config.toml
experts_per_token = 4
balance_loss = 0.000646
norm = "layernorm"
qk_norm = true
attn_scale = 0.177
beta2 = 0.95
warmup_steps = 350
schedule = "wsd"
steps = 3355
Below are experts of layer 2 (counted from 0) of a mixture-of-experts language model. Rows are named router (the router's row for the expert), gate (a neuron's input weights, with its number), up (a neuron's input weights, with its number), down (a neuron's output weights, with its number) and show model dimensions 0-63. Each number is 128 + 32 x the weight over its row's rms, rounded and kept within 0 to 255. Numbers have three digits each.
After each expert's rows: "gets" lists some tokens that make up at least twice as much of what it gets as of all text. This comes from a sample of Wikipedia text that the model never trained on. Tokens count by the router's weight.

# expert 48
router:149094134185151132105118130115140178066169098136152142071104094120118101129143160113103156173117166122068167097129064065116125092104179150114128129081129112105143092109168096082116133090064150
gate0:076087141089142126204098167148166036117143085112109145155152153179104182109085149141091106201094166146101104162119139122110161171178110182081125143141152073130127131124128112154160161139174167
up0:159136130158093134135124143132101156146120168082139139105157113110136115119116127135149192105054113130126113122061075086125179165095116116110077111094164133136140199111125075099120128081066164
down0:108112097149131092115114056100118153157129171157196161100174050144112086167143154135109163086088098097143125102127117127184116096094223098099146133171167133123100101129127126164135129117105119
gate1:169106142098147154113166159128172106178150140100139088133156128137119058135125173167097139129113177173106124072119179117136113145155117113150191124109123115128138124158129129116177118125171193
up1:040116180127088100131117085084103145161145090105148118137112173170134114037117116112127180150151096114171111169192184116100109140151136117096175132126102135142155135149116132168130126128114190
down1:107181135099151150135123107151172139137070186115128120050202142116137142120136116159224092156185049103109104136136089159115110102091078157165081125158118160106110173140157124178062124124081095
gate2:137077145098197119066185159161100114130141135080122115097144126120142143159108182124198149161102129118127111106112127081214123154134149186109158119100115081090101128096104072179129102157115103
up2:108078151155139148099130156131103131111120127153087126103156101131108122175159170076169151143093146124171164087146107033158134141069147164158135136104124047087145154117084084142121110190138102
down2:081173152162123097113167188109115030175179153139149093137119165086160150084135161126172142096119224161076124124178105112133104158097077120101139109127150169129108159107126154135105135179082170
gate3:090089147192117105137108133153158158088174186107142133066093110104110073114163142131121126138148154157066094085121047113120141158122109170130093053162070171086176111077131111105116134125165128
up3:107154144125103129188140111079110110120129111124128109155140143145166183146100061162137110044065097118159152163112160140141183141188143117108078148138058117128083154168128113176147094138136133
down3:103119152129141175102119089162128197113074099106139154104127068137119099160123120126161089137084184088119137130113113097121116051115150121157114104150133167145102094161101108120087135090191158
gate4:133126086148163105157157128087122151077105150080144154086153177096103138157159106139132142086161095104127114189080141095159134141185145173082188090112119119144137076160121157134185162087145140
up4:102147112152186152170105130098100113101078133102102113086103142127168171090107138159151109146120111187109137141114110162128142132127190153107184148152118182182137114158123151074071156103145072
down4:153134134160110136110183134109103111131140157086143117070139147117109103158136150064079188118127125126130128164083119082162098170094153117184133133078149118126098154186127125145201114157194201
gets: " and", ";", "1", " years", "6", "K"

# expert 41
router:159177121136150124128095146083102131120153041146113089090114129101123163119127143177114094177084120107084135137139142127138135101082126133095061169119067113149138094122200096095134132120106172
gate0:138072077115081120142087110141147160145124145103091154127142102125115127116119180086115103123151117124109064185115137151116110124109133200106067108100122147180101123136138128134122084105132109
up0:095163136140133152119155103142107148203183128162158129112114174080145112090156119107135132153170084121154091115120186114111136155088139143171096152127142136115149134229182090091082135136160027
down0:089138117168176140152136121094108127143163153138113148148086187136171109141104157087079113179092163165150100154082114089110092087168151153184155107144138156102106144133155093157142134153167138
gate1:117168094149140140148089139179123113151111094175112137089188079146147070163142055143109104119129129167149173152129151165100105107090107171068142167106090071138121101111111099130166159162130154
up1:154119121149125125142122179104111134142126105119136143139075164135147094148110109078178139135140091112127137167116132165113103157095106066144121125130134111124089101077089094105141159141091138
down1:111154107176150155137108185164172081139134112185067138148117095109156088058090098151119123124119155088125069198107151147117222090117145137124070145126120059127150089131157079167174118056104122
gate2:143052105175118099115111123153017158133137085102164090120122120144097147156165092096071134207149154098067129131163170184187143135200089174101131134112101140080124153143093125100069135126167105
up2:170082163138111142144107190162064126133133109069131102069142108109072146184094115130149098171059117133048130125139113150125149088190111162086150121138082123100068141123118132140103125163157125
down2:143128090203178118137119128174086085123105129137077091109146099158102108096162108123099064133155148103090147095141179192100034129143084156153101150124154163149110170103123121151129141147117179
gate3:109110109133129174124131132111085116139053176076048081136114131118120107147092074131152162102157127176110150110118124123088112097132079140180103093129127126156088149131142131079097155161141083
up3:137124113157127141107107170112134141133148146085104087074149209124119136127127063126136143092136117092153163146099097119115088129095136167136073110128144148135100143104075118088158153173187115
down3:160118066078195165098158172115117130103068139124163116148161120132078137131145114086139168126101124127101166168120088179110075082169189131169142086104107120113165154110154123084108134088142099
gate4:131151170165067122068089162153133098111194163138132075111157086117098146112057102150090117142134130070112096093106112137133155114081172159085114085162095123156120115166126151081150154166185106
up4:133171194182123095113107175131129154106207133164143123121143075112049144124084083152074115175121143058107144124133145185145154126119164151121143115133096131097135110117095084093121131181157129
down4:156116123130176106139105088132118119108156134111122192090105160223136107125150116081120126175120108092116173113120183132145140234186161141124149190176070188119121144164136118146171126172135107
gets: " |", "\n\n", " on", ")\n\n", "0", " /"

# expert 31
router:122134061191125155153113121094148144122125116124171189132177182170167094204112205171157130175104148115138179106096148107116109091129116132089147183116173079083134182082082095128103137099115120
gate0:117139086124133103155132196173117126055144098157095157164149031110141156137133194128138131084130114129070122156161153167104116094117150098135093144101217127114118165113107144057150077130111126
up0:167112064146093130120140177126125129118113182094123194083172074104087114081146106135131159116088121135135135101132064102095105153115147095161161146073140160162131142167175073119107082115145117
down0:154081114155102118156162120088099077133073146077084163173147122158086184105142119121089145123138081097147096026122125161116066186104117098130134157177154107090041133118127087114157108103134039
gate1:079153105112112192144142107101103137141161158089155180139066157187133160133161132127110122157073098147123138132117119133130108139129059116116136100058098087114127126093065089204128148075161101
up1:141138144164093137152062157150082137181076125095135052104082125073136101148117117133145080134174137108085177122083126131046114139108130112127114088129087197090121131139103135136110114195102134
down1:150139207121092163101186115124124110106122152209115150197157124126111137149052079117123132080092125152110137158148088131081150106159156150160174150084114128179143161116101056110163164137129130
gate2:142101055110113108146166101134090125112150123073123082150201112143139086105116160143102170128149139139154141186145149082131096127167161095201120153111177083112146145108091139087191116107122149
up2:156153104106116139148081165098134138165166159129140131140115154155121091085096150144126146154120120165112131112103098059132065110101134158145145132112181044080069151111153092142229123118149144
down2:113132135131090177106120104110122184098099147087076149149142131072132199103107085116087130047117111094171136148121118104189081099119163157144178128136101117165125090136061099142105120166126159
gate3:134103075154162116146152130096186104121175152138122137163074151099151136105127185104115121142200098152140139107107153085137132088201169173128105154133138153106162160148102128084094120145084141
up3:148120073139150120141159148097145102042206179155091143182123134122167118089137171093137138118197093163114122167106115080149158110247193134156083152153136159100155116133089139114083113154061106
down3:130059162135113104114113138138095120157124132191115118119186081118091131172128129139171171121147141106173202136129138159135142083176164127107136146160162095224101123150151134137187125095177131
gate4:135180142120119095135131144121115159124108084140123173063142051153160149097106121149125141110121094127138146140147094070098176096084125067109096145194117133093082092152142175076118137106208123
up4:110012152120131143135131135121159108171108156119120126164145182071093106153095184131154096138084125130106164129116130176167142139184079140124154147102160088164148139108133060137132122141120146
down4:168093132083142123125159101082154136131107141076134144155144125099158074112142102076130112208127198156116121187145095137100095163112118163175077091095145129203134108145189122124165169133068119
gets: " ", "==\n", ".\n", " V", " ==\n", " emb"

# expert 70
router:197144121134163095148155139109105133106150064179083093075088168163132187114118120139158072143105113097117176132114087156069141125066133168099068110150059136159137110138163151115165120125088196
gate0:129096190139147115112110089114119136149094159122095084122129118146122124119121126212150063116050118128131127111185073108160117123174096173122146129091142135052057154116148186123141108175126060
up0:085121156132077147139150131114175145177200169086145172139123132156095104166098167067092117215176116145196123126115141134156097150166131105173181132099140128119137163119144069142118122124176139
down0:112152095105065145116094145138181106131207110147130142101134184095149138166131123175176149085091127164172128095134086146127177085132138111093055165138111118100097144135117103087135120131091160
gate1:114127176134122063093148074127135083132078092112128130134059169114106097119069105112165081123122123155060184117134124151139132115115141182117153126161097110152045148086137170136169107110110138
up1:075116149171140112152141080139109157182133048153084197075140167100108106193135137146124132183174119112136092154134199189175155111153122102165216121105133141065106156117167130066160100095127161
down1:112177094094167141161143146121166119172096101114117173159101166140158141158127093117078163098129191085092107102165195141137151168126210110135165153134113135116105124097127116109085068138116109
gate2:073123128142117095125165068134128140144085140078072157182140160120084119138164154154100147193137125111133097155110140121101103136125105203140101069114113132138169208162134135154119137195060169
up2:139164136137122132113151107125112144125114155082125183150120123154067140146160114131152134131137146127081096143108144128016148121128125187129148109140119099124165161115129160108099140161105169
down2:131070183116196125155163154131148125084135146115134155189129139135127116140117109094045153034120158134079090094155112092089066157126146102165132102080121132127070150121155084134137069140118100
gate3:120128124099105096084149175094128139087165110093158146073097104074230170146117081141146153168125107119150125204098197060100143121124124097116142150095118118102180107117166110136147144150135116
up3:128125188146126152146150079195171076140049137162095056143159130206082060105139232122125126109160098143146140095108089124135137127081134151168126112099109147154118177112201176149096160071099105
down3:117101107178123135163155115136129160099070111121085068113146153119137092129140170179101104132105140085094111080131124184189136070102221138141124154143149097153104091125109086180122133092084163
gate4:120096135118130133115153095161149080171119144143107117156140120138097156091114150157174150126107094156137085132084155133084140129115079149149120131159177126074125116116143155121120137140138141
up4:118156174107102108150105162140116156117077135091132177098109131117138050112207095083111117144140162141159135126167156135116091107168182153132138135116072085157165163134112082064110120145101135
down4:125089118105142143123151176031087166120147164181102164105118175185125149144127108114124137111140125085099104093118109150175125114139143134125118118111146145136143130133129157108048172089117106
gets: " |", "9", "2", " from", " as", " U"

# expert 67
router:209164116121165086102105159134094141110128066157114133077107136159133149117154095110129082174122108108098167109127121141080131125092111102098069093156077134162143109129159132168143099119136198
gate0:137089088121110158188162121101075142143128164135119111147108143121135083191101149141143116093158118161094135162136125090127169127088146135149244119085120134127156092143122139069156125133134084
up0:144152128140169112142128107186112173144133123113133106144183129124175072187131131183166136132097098122094125124161123085204158078114131120160210108101176113114092099096117177104165127176122092
down0:170094143114094142126084127135103117109075071148157126158115098128157119048174096131106080130128147144186126084165062137138092073116118153124103096139148104153139145124082167126127115080122063
gate1:132167084121133124077125170107130161170141094102094119093098158153165100186150118204096063127154154133143131133115095140163123118079146128113142103096151130145137100145189115171194146151163194
up1:109078150157154107135126138118114130129153168136162142112097166133162117134140144119117207115124145077109120158141144085118116182112140116191112102164132164116117076063069085121107123131131074
down1:117154138065192111101151193123149153119153130156117105104138133133187100148170144115146089139104109116134097114129115133086112131122100089110140126156101186199102170093149115133201084067109128
gate2:149130145103112108106091082111142172100141130100099142149136063092092122088113131144202059167146102092089182159132114159153122107095124110150147087077100147130134167222117120077101104187114126
up2:187107131109150133106097122150120154081179142158088140098142169116127159096165154178157090169040139121110145092149153166101119099131185095056111142167134166162156174209168160088154123182118095
down2:113182129109141144101089158166174144142161123118153141140093169106133080143128135134145183176147126185123132165103187113129139166108127112113127152107194110072096137139123111129110124122148128
gate3:111097188241166111149086125132141127116141109147103098103144152186104129146085091137072087129144120155060111104090156125127046154132143166131092069127130132101129114094108151112171140162155092
up3:103159085116202127151096155095176196169130159164121120162114140158183132112073172105132169118114123111113132123131088153113115120178136144093145164119161120120178209144125072136171102120176143
down3:222143081106117168127072141168114111140114088139103159142120088180081093136157211157075145130107132084212109159126125097121136109079125173084165128144114192154182119125158096087116174152138153
gate4:127168139168099122167166085188077130137104108123120194148135142085140150152173127125099142141141078071073171195130154109131117020083143145103128097124107147136199072176095124115104113104128075
up4:181176148171108098107095146155106170110096055163149190099101136097122138146143144151108115121141111067088129158096133126143088112128108091051137111148063117143143087150142153154104104168126097
down4:143119073198092141072146133141127093163124100091109128101192150140111131170154124108150133135131091081116151107112138154114080153112129055121094121131127130097107091119163138149163063126150089
gets: " |", "-", " \"", "2", "–", " as"

# expert 19
router:148159166161141127150153095079126159153129154156139164081090097096131098124086119106127158134137177135099157118108132162166158129192116150147095165073137186135118160151104045151150059096147061
gate0:125136076137160087126153134077173146135162166134122157099085073075138134111169176089075158152132124127191134145130113164135098149138049140136085150129199175086140167169088068185106110126143133
up0:145122062088134152144125081104120161189138104164103116130128004165140110102198171121127105119143190147110100120127123119108139071136163083108121135088138178120138129154052095196112161113172103
down0:136145045055099141133127092097121111132140090110137146113120109095164098136119117075127088120132153107119093196147127126151058137153062102145137151139181112126142175147125146191081116116114164
gate1:101070163162161109148098057081146151178143100107166138164142072138103119102115128142177193134100093130117127061119124151139092104139099184136159128061123185123165128114134111136100112086173072
up1:140151095151180060126156152148108111153092112108175143105123175143136129162110070141119056108133106173114146163090120158193135088114124143139167140135096080072113056067118145124161184155148126
down1:131127115138125112107116127105171170137138081144118101131117104180139169141139141146100203134111152146139081128080128125061122152180217082077157151145074107097103105185115108135143099173112087
gate2:161151067098186140158100208190153152120125193081142123060120032179077147157097152102118103186110120128113107078135129118036132140128105125154152114151103127088122077116116140104109146072122124
up2:123150136135107097090150168112147131088154131068183156129127143131111122115093160124130124178151190105178133130128202139104148162204102031137205107133146142188147163048069114118145114121145129
down2:071140135087021078069100095090150145144091118105117100143095154148076106116131150114173087100187080074147118166077137160127143089147114108093193160079109137174111143160163122154161128102133179
gate3:134143162123161160102120121112142141149128160073128146163093108172156068148123099101074148145099132157082121080142095138113106086168112108120130132124064094130096142139136070107080164078158097
up3:136126096174162084169139158104194121178118138129139157165145162117203127142158081154027143139121157118114123156169154077132110107087182133138174096057093140156100177101167115129110133131121127
down3:103099136112118149076078146065122142181095108105174130082140137137105081113169148148129092133163124124084126083120119125144121094110111104101126178138087055111115198116152129147153128040119142
gate4:133123118124177085143207144115117129138153115113121134129176112118164095079140161071096176127097114186159107174138186124096066161124156144173207127092109163129159141115132166135169111132121055
up4:135090101122113180122093114189138094141136124178204123095107110135107161121140108162149093139117199121059171148148096153101153081142087077104151141141154125106169136151120129130173129149102209
down4:131079108097157124120152132123139077122174153104169105119127123114166123140108173140055147171145165117114169107129120074086081101161112148131147136100102178183127079138112172093093146092169135
gets: ".", "\".", " only", ").", " March", ".\""

# expert 77
router:195117155124154114120130148105134158100162044123075128067102143145158150124117097132136073152124125079112187094096101063079117091060141141111108068137096143158145127143167180160140139097075192
gate0:167177093109176069123108095065109175142093150104094069151168121135067128127117148127181157182128091115186186117074127127117123148109106187135225117104096108097115084104143085120067126096085170
up0:176146056094127078114127084089142170121103130119146076165165106128049105136119100085157165177150110128159208106095146140080162145119089155108204157130089107102102114109136117151075139093132178
down0:100177068094153133115087111079138177103116153119110081138091144159141146085109116170130091179106165130137140125156155130137149155171135071141138100125122105143096136117120185123122109119112143
gate1:127133146103213103071078147118043160116089111119137087203115141136161155163137144085144130157156105119152129124106129112167085184061149154126106135117170107138068096134143066162140110116061139
up1:151131093102117132076114142116085196066164102144183111156119134192152170143129117057151155141160143090144131102092123119095114152032127127116111130153157143148088039129094102195106104106130160
down1:066135150049219175099101137099157131145136145142126139199108095108163109140080136147143136092160122136142096123124100121141113202115112128150153139091146107173157121148072155158163108153154054
gate2:115151105113127121162134148177156112145165132146151152077106090093161153137156172137088048088140085128126144112167068114125147106156139121101175048130119104116105131128130178147134081096155155
up2:055110152136081150106125136191128123176140159085126111081100082110179057101192119171077145130128124184149128154191164092189152108121137114126135135086132136136094105208109159157138141096145162
down2:089118073163152187145146052176131140108108099131185135160144170114220207170138072179099156077141125205152106146160156158124149151162115130098148142126151131123086169175098162130139133149131079
gate3:122132157154179113164074066140117072135117115143143147113144158101162066124171151164121139134120079148151101181166169086160106125079106128110091149153123192146139156152156120147127177113189203
up3:124141147119127194164159102135102124057180113103134126132109085060130098147108068166173114095111100152167161112169114141102125129123155104104087071132157112107123096168120181108178136155123088
down3:119201146103164140103073154144076121116080112158118063087096130167075137104141169150126135143151115105146158139143110157100130071189143138096102172119137114116148198114109138142094126119129212
gate4:105114098135131126114167086126126122113093134129138143070078169169146185184114157114163136101145210159104125134161082175144164091075078114128107098129068143124086104156161119143085114171172102
up4:139155097106096090187131116132110100114182147044082169200151096116182096118146094134099100125126114092165135154160196123093143152165135148131127116159161146131189133166073146052114114146101165
down4:171099134157144107131116149128087105129132117131115116182161119115109098100135091109144095086069089083169082188121143118131126100162148113105138153162162162181126144124129106148134085077145148
gets: " |", "–", " /", " for", " as", "3"

# expert 14
router:100176157165096142155132105154102153168073154173096144152182159142100109098097119186129151160180080108120130154171119094166160158129094131095143108117163147130147168075082132140156111103169133
gate0:157144107119103134105156166115137119139168158134159119109145053162149147138064099123146100146168117105162158156075213145141081139132133068148177130126181106159081095089102191116121113134208151
up0:126135123127118140148132137134135119135121142179099116118110118064112153118149127167157111101161113200134131166110225154118121066104208185128193154126160149036130131133121122216104110122096097
down0:135128118123082135102177095141133135094143130064094092191118098128140157163061098181137090091139130152111092188101089143133176087142125112055157128160148121128091178198183105222148078131122114
gate1:123123080098178101151150207154097129170079107079139136064118106067169133154141161120191078127095125117122186108129103130112119117172165181146083117142122187127125094149085122077157131105107151
up1:143140131094112164126186172143133129142109171047181150142176117072135077114115171101186133091129120144182143110096124128125119162174151110130097135122169151103084139222124146115117114151083124
down1:137124088099073160140153210146113120106164141095152129112131122127128123103123149058107151072099106088084108111110122150073117080097097117126139080164157066134093140101140164148130180114128135
gate2:112136147129124109108136106154153124251049184164121086098118132156139087109090179104146129155136183101133142169103113166158098150114090121130156159111167104123095149148121152148115051134109064
up2:124142118117139185128145157138084119111128185147052166107089100168130137127134167197132121054103143122165222121126068117116090144160091126129173144112133170194106112157090129121148087111067168
down2:084170136079166217094144136131160122116175094108104097164177152090150115118089153087150137096115111135083078112132126113062072140119140114122132103141131135167084118112151127141070158117142168
gate3:121121124164141106113095149118114133166148028163160094155116150153126183152182118107102144110130145195121084034125159148106159134142066146127090101163113139061038161140132144165115128169103098
up3:123099128136125095159096133119120127119130143078039155102106154080102096125093157115153110161104122105125175184146111103122103129158216101123124120124173163162145109132153171133139102113136184
down3:135118140153104081184118167087147156130167123107107057131134111118050100121112166140151084144087140139163130118107175114131106099115125166138111109166112186117130102121125137119033112119144053
gate4:161122110089165131121153137120129060149166097092140176120095046148173136161143140063172064085121167163156119117134141149099109087140145132173152164177145067122118090157134161085125120127102140
up4:122124126154114097117100159110124132106178133206150178070122156044127153131144149128067128141125152124109167134118090127155101186084076124110160121142226129085134108131161129169118090143111114
down4:097139081143092129091118119136183134174165161155160169135162097159192144161161147149124128131147138150106126128133104172137161121141071090114203126157147143093174142133088109155146089158150142
gets: ".", ").", "\".", ".\"", " .", "is"

# expert 54
router:091186057161175116123099191133143088150063130173126122160135136139133168128175116123107158135102139136133090125114165133108152134153113145152084064155139105110128126094130176145105084134156143
gate0:143156080081137111119092137069154103093151128050074143098130135140097143123131152104129115097085184097167118194184114142089120170124069120087152098121131147138134119127108110161130126095135140
up0:092107136171151145135168066126026153132095232181144123125088146088140115154140148098122159165178125141156112123134122153148099095105118160107134106137186152119116160117109151105141147124166150
down0:109147104160177099181063122144171100159152127125099103098187161122115117122180155116111120113132132135113068095093105116126120118119124137181105131112117106079161166160154118137152159163138174
gate1:059130157098123113127159102077153168119123123114106165138176129094085084204155138162125118137186142157136151146104130136099086179080153122104160136117156097103123055170120111088123125088115098
up1:129081150140140090158102128059200103098175145091143143143131174050126119245134182130089126048125143191098105145102149128094125117113131093145110142090129127131117148141118127118150140163077186
down1:097102112105097120140139146054114083129079134105111139123134124095125124116134198081141071068103074164149147157100089106074138112123110118130146102127079131166085163161068155166112130110182142
gate2:145095108172181092160121134162131130132167131140148091144081157074119153203120157130121130119095118117079157146152110142104130118114121158147115070140125104109147065115153113125139125146148136
up2:128161092105165096141109178083121084121106137133137115110151142125020155157152070103134131166123184106126097140147151166111089098098138156130104161117152144127130104134148079066120109112124111
down2:057114076138120132123118192164168040122157110131086163130147088145082145179120115160135099147089153108129126112124101103119143152118113132086118132086125192074139141108157141139138209143099132
gate3:135177144089109165085184128104233104165062111116058139092171161108109105138150114139126103121158117096169123133103189135166102188110106097122137141123148108127113063109104157116160116158141121
up3:201152127113076090086067159111153148101113132102132148130105140112119062109144101124179089144138114080132112098087087060116127150118137080162157136114141129150111190096120167175143089104157115
down3:159110164127162109149174118150145147120179129110140107102111222114176118107100056157106161126169103148158114133110136113142068169152127154093155170099146131117120052141152102102137071094156155
gate4:157111153125142064152163147129139114130118141133124074152112111094102149145104125121169124106177142156104128126167082115041085120177066155109107109142125100064144084093115095051100145059080096
up4:163122150193089091145115133102110111072142141148160144158209120145138142093130059160172144089084132118143103128137131068061127121149099106080095086200061123144169135094101134182134163119059081
down4:113096166129125158124172140154170172116090143092132117130109109137134171094103102082132169112118136150051128127080098143181165200149172130131155138141140115093157140077084092133134156138127097
gets: ":", " ", "\n\n", "|", "-", "=="

# expert 25
router:154079091099137144144123105157086106127118080106091091113088113192097112125098159142165113175104128134140143112128124115061135057113107141163133094129125152159121090167129113062127141135111135
gate0:095074147084167145177087121110165210105089106118130131127080072134081170134120132107070134148159079136168083161095171158126150108117124138142142094130108142113118170132157105150196085097111195
up0:081080124129222110157102093125178185110090122108103127143088061145127168143130189114141115170164136137133095133086128162141150125127154130102151086171139153080164150164176144116206090075107183
down0:130078183101108096109165174115200121183077182147127169141108075112131139122126124111111159137118093112145156127105095101137172085096135102105170140139151124099176128131116134166125104195187137
gate1:130168150079120088103155154112202169171181089137146110130158146109104114143164135140173119203119167088109092185097134094094154106154100116129139099132133148103126083099137090187186104112132145
up1:121170160064109101085134169110187173180148088141129138122154125103101143173146150124155096177150152086107117156091107100098148128127133104107134104148130140091119070095140124199202107125111128
down1:101107097118062046132164134154167094119109177160137118048149117145168175163173104089119121115135123094117134147173119168068140160132097146124116103155097144122163134160123130146076094092203163
gate2:104098076105130142156122130130030115166119174144109153166128119141075100140164084097088119116118189128170114112131097145134124114153120124211094112140152120119123101081138130114116094126158106
up2:099112092110096149114141154147047106154102149136069165165105107167072094127127075070082104112135171137164111113116081129138063069166111133190118096158159105117089109102157152124121110138183119
down2:179135117073126114142089145114120134173138205199159189142139133097181149129135116126107127077108080093138099133164091120168114175130102128091072141163092150076127096118074144207078119100161127
gate3:118074104137162115087163137120184150165132135126059142148122094092087144117133152122158139142157111169102122138165093177144135114162157140169155101108168106123090134116136120148131094097116141
up3:101157129119142145176081138131074108133161100118173119089111108175174133121122106132138145142087088126072151090103135097071089125063085131095104115106102141172121112154092132132104170068109090
down3:117152115129170152157144045157156101114122086106079107072117096111161111144080091119162112138146159187091132106105086121113106106132149167143172160222080135148109066121159167080150145162109144
gate4:077107116075175100158099085126146114133145069163170153139065082145123167121080132098166089116102126124141143194155075131145101063116119104133131112121152074111143139205099112116148093108150131
up4:048097123120136086167095087093165124127126082164185166188125094146115189098128138105168107089147102122193124177167087137122103121148160108136116116094161087149185185206112138115128107112146166
down4:091120128142087085142127137099129132107129127108118076158133142176139156152120156128114140056163102158197196095146089121133111089134116083122150153102179127110104187106184111134051118099160123
gets: " ", " the", "\n", ",", ")\n", " an"

# expert 40
router:153171099132142067117141189113119103092091127148086153179150153162135170142186123102136083084084116124109093146108145083070141118116092094120091095156133097148109165069091196172104121136174175
gate0:129166080126102119169142135133131091101133106126079134070080157145104160112142179153107190132058180157126126118065087109101018102154112144173124142110122129152155098137127125135148147130116145
up0:139129102122145152099052139128093138117047178152094061103117084151084182157180119096145123108161127135087074118117103172140124098156124122165072141105129122184123160110189108150187121159137161
down0:145129103089074157209144108107191149114180118120174131095127153145155169158104121109139144118105170112195058100125086116081114140179079100043136176149123162127143112102139139161149120185130081
gate1:053101162167169123129148175136094074098158156104060126094187111136143120134158140102116147171140138124088105151092105110140152093144069138064105087160144137145139101095087167164158146170195163
up1:110149145092158150221113146224115137142151193055126147141145132174145096146116157090153145135148158132130059099129191112158099113145117105121127141075119109121141137100111157120173110126153153
down1:173098172171142156091123152127090140121135100139096110165125140115157124096076110156129172066143048089124185132101175122132142182100146185123161119146123136159134107077125141113086139099104112
gate2:119124118110118106135094113127114156171139144173100073156101091092097171077086124161165163149076149176093127163132111099169110128078143091184150119134153120106086098098163145099110102079092042
up2:175123114067143158157094137140150106159083140070186158159085155157104097120080078133148094194190072111145135130095138159051078118180158137095154147109124105176170108150117075047107129094089144
down2:131095172094090174107113106127076137192095118108070155115155184165134112138149136115188099175122140155132056100117133114195096154153139179121141110164105112118089157124119135154082059176084155
gate3:118132132130088162149160100117097164114158092128093155074169160097116173175154093169105151115170089154127144146084140079173146157120093147127160191108158134172127113096145148144172155134154111
up3:125067146134157132129124093145123122120113186122160080116118119150132131104095113112195095139107128074155110059137128172122178133132172091129129165155076139136155143135118106083139141146100152
down3:126161099145164086105101155116106203085154106142106077137154092126115156105126137077086182102150126091106127134064155062101150101143132106081187142128120139170153087095109134144107184151178132
gate4:094096165072121097153098057131123170122106136104046145119126063201085085161087137139131089165155135148101158152143126164096139107165103085065172133108087167061049116123098092138136104134137101
up4:139144179072086072134079146172196166189067169104183145096144123147122100144116106126078092154134129093124166152160097120089079145107080105140147203087157079149181124141090129100121148137136094
down4:166058130115143115158118122085099148093086099108145083141200183125146119079123136137166108133155182149118138119084134105106106140107090126147119125093129148219167079110088163091094098154127067
gets: " ", " |", "-", " (", "\n\n", ":"

# expert 42
router:167155121113082132140141161134161076115132168071145169131108110108172137120169096092109095131148094086149117131127152144137174111173140118140068159093104122176191193158153116141143113103152089
gate0:110097155081128131099169129107082131128147081121144097164136113159101108109150125142101072115137127157087086144145086117101111096159137117161167136133139178078096119137153126177171161067107143
up0:178117107110125176114121107137127110082122133090130183105102108083176112117119108143152116093123122174111123168089057092128093076163142082135146129127061113100127122155108144145138102136166076
down0:051048128171127103116109105109149131169158115054158163091095151131146119092170131130160145135185135169078101183136087153113102000180127151090103100148112210158161149210138136116151130139101134
gate1:160152158129139164132121208115151165182186119150145140158169116203076086094148192115097111169122067116133073065135100118109081153171084051117119122105056079179126132129098146151078117054085094
up1:128132163149096041118097089120156085093135143102139100106110142076125146132116068173114201154093170076110179193131149145158141111121173134118141180075158140066152138146181168091156159163163114
down1:105105130123145128156082093105088130121174200096144066086121128094134116156065102141150164140123129127207110147166146089159150164162123111134124211064094129122188127118124108125156128153142148
gate2:115115103133126127134114072119082130089102134142119107067085081121108112093126121198134150134151112190134138151105179113097157118129133140101161081144115169128093042109156176102122176123125143
up2:147103103101116151119139135115111130083102135136107130164112112070125097062150108163108129108125134162127192134092093127122145111142130126143119164142119106071112135192163140170108169228127122
down2:121113140172137108098159136106156077073165132118129114119079109083135125105145162124133124092180111102122115143166111139068130070201116104102095059161125154147111118156131085116152183174149123
gate3:087132074191163154158147089145080126168126182113132043118115124113117104087117142165217090145152121120157130105120170145104075159065141214184177098167157146096106094098110098102117176120137142
up3:120139173092102085172100122147154133071135135122117170074129135113106148155172170143053148139124153151080082124147104113109104089116114119109127057101115142179189152183129131122126126125118112
down3:114130129124105169149130083118140109077077085111166195059174138087138139143250136143108140119146102112163103128185172221121135045139162160095143124138081100112171118137090088142102164177150111
gate4:127104137152175153053125169103109126136186087117126098084164131127109145177149178121111127138107162215118156138149101082136094073122104097143133111146089081114060108109135161119111110109161106
up4:089150087114143065137162093135165102100122085125165134186164085146095152120142150121054204100096141147163129181205137140162155110136150145126088151125132103105152136153128090118126157165127131
down4:167148156120156092133122084152136149083129093179084121174110113134117126090141124123078146095093121173105128144158084139131107079175130103143109129134137128143092127145091095123143186157085099
gets: ";", "=", " and", "–", "P", " A"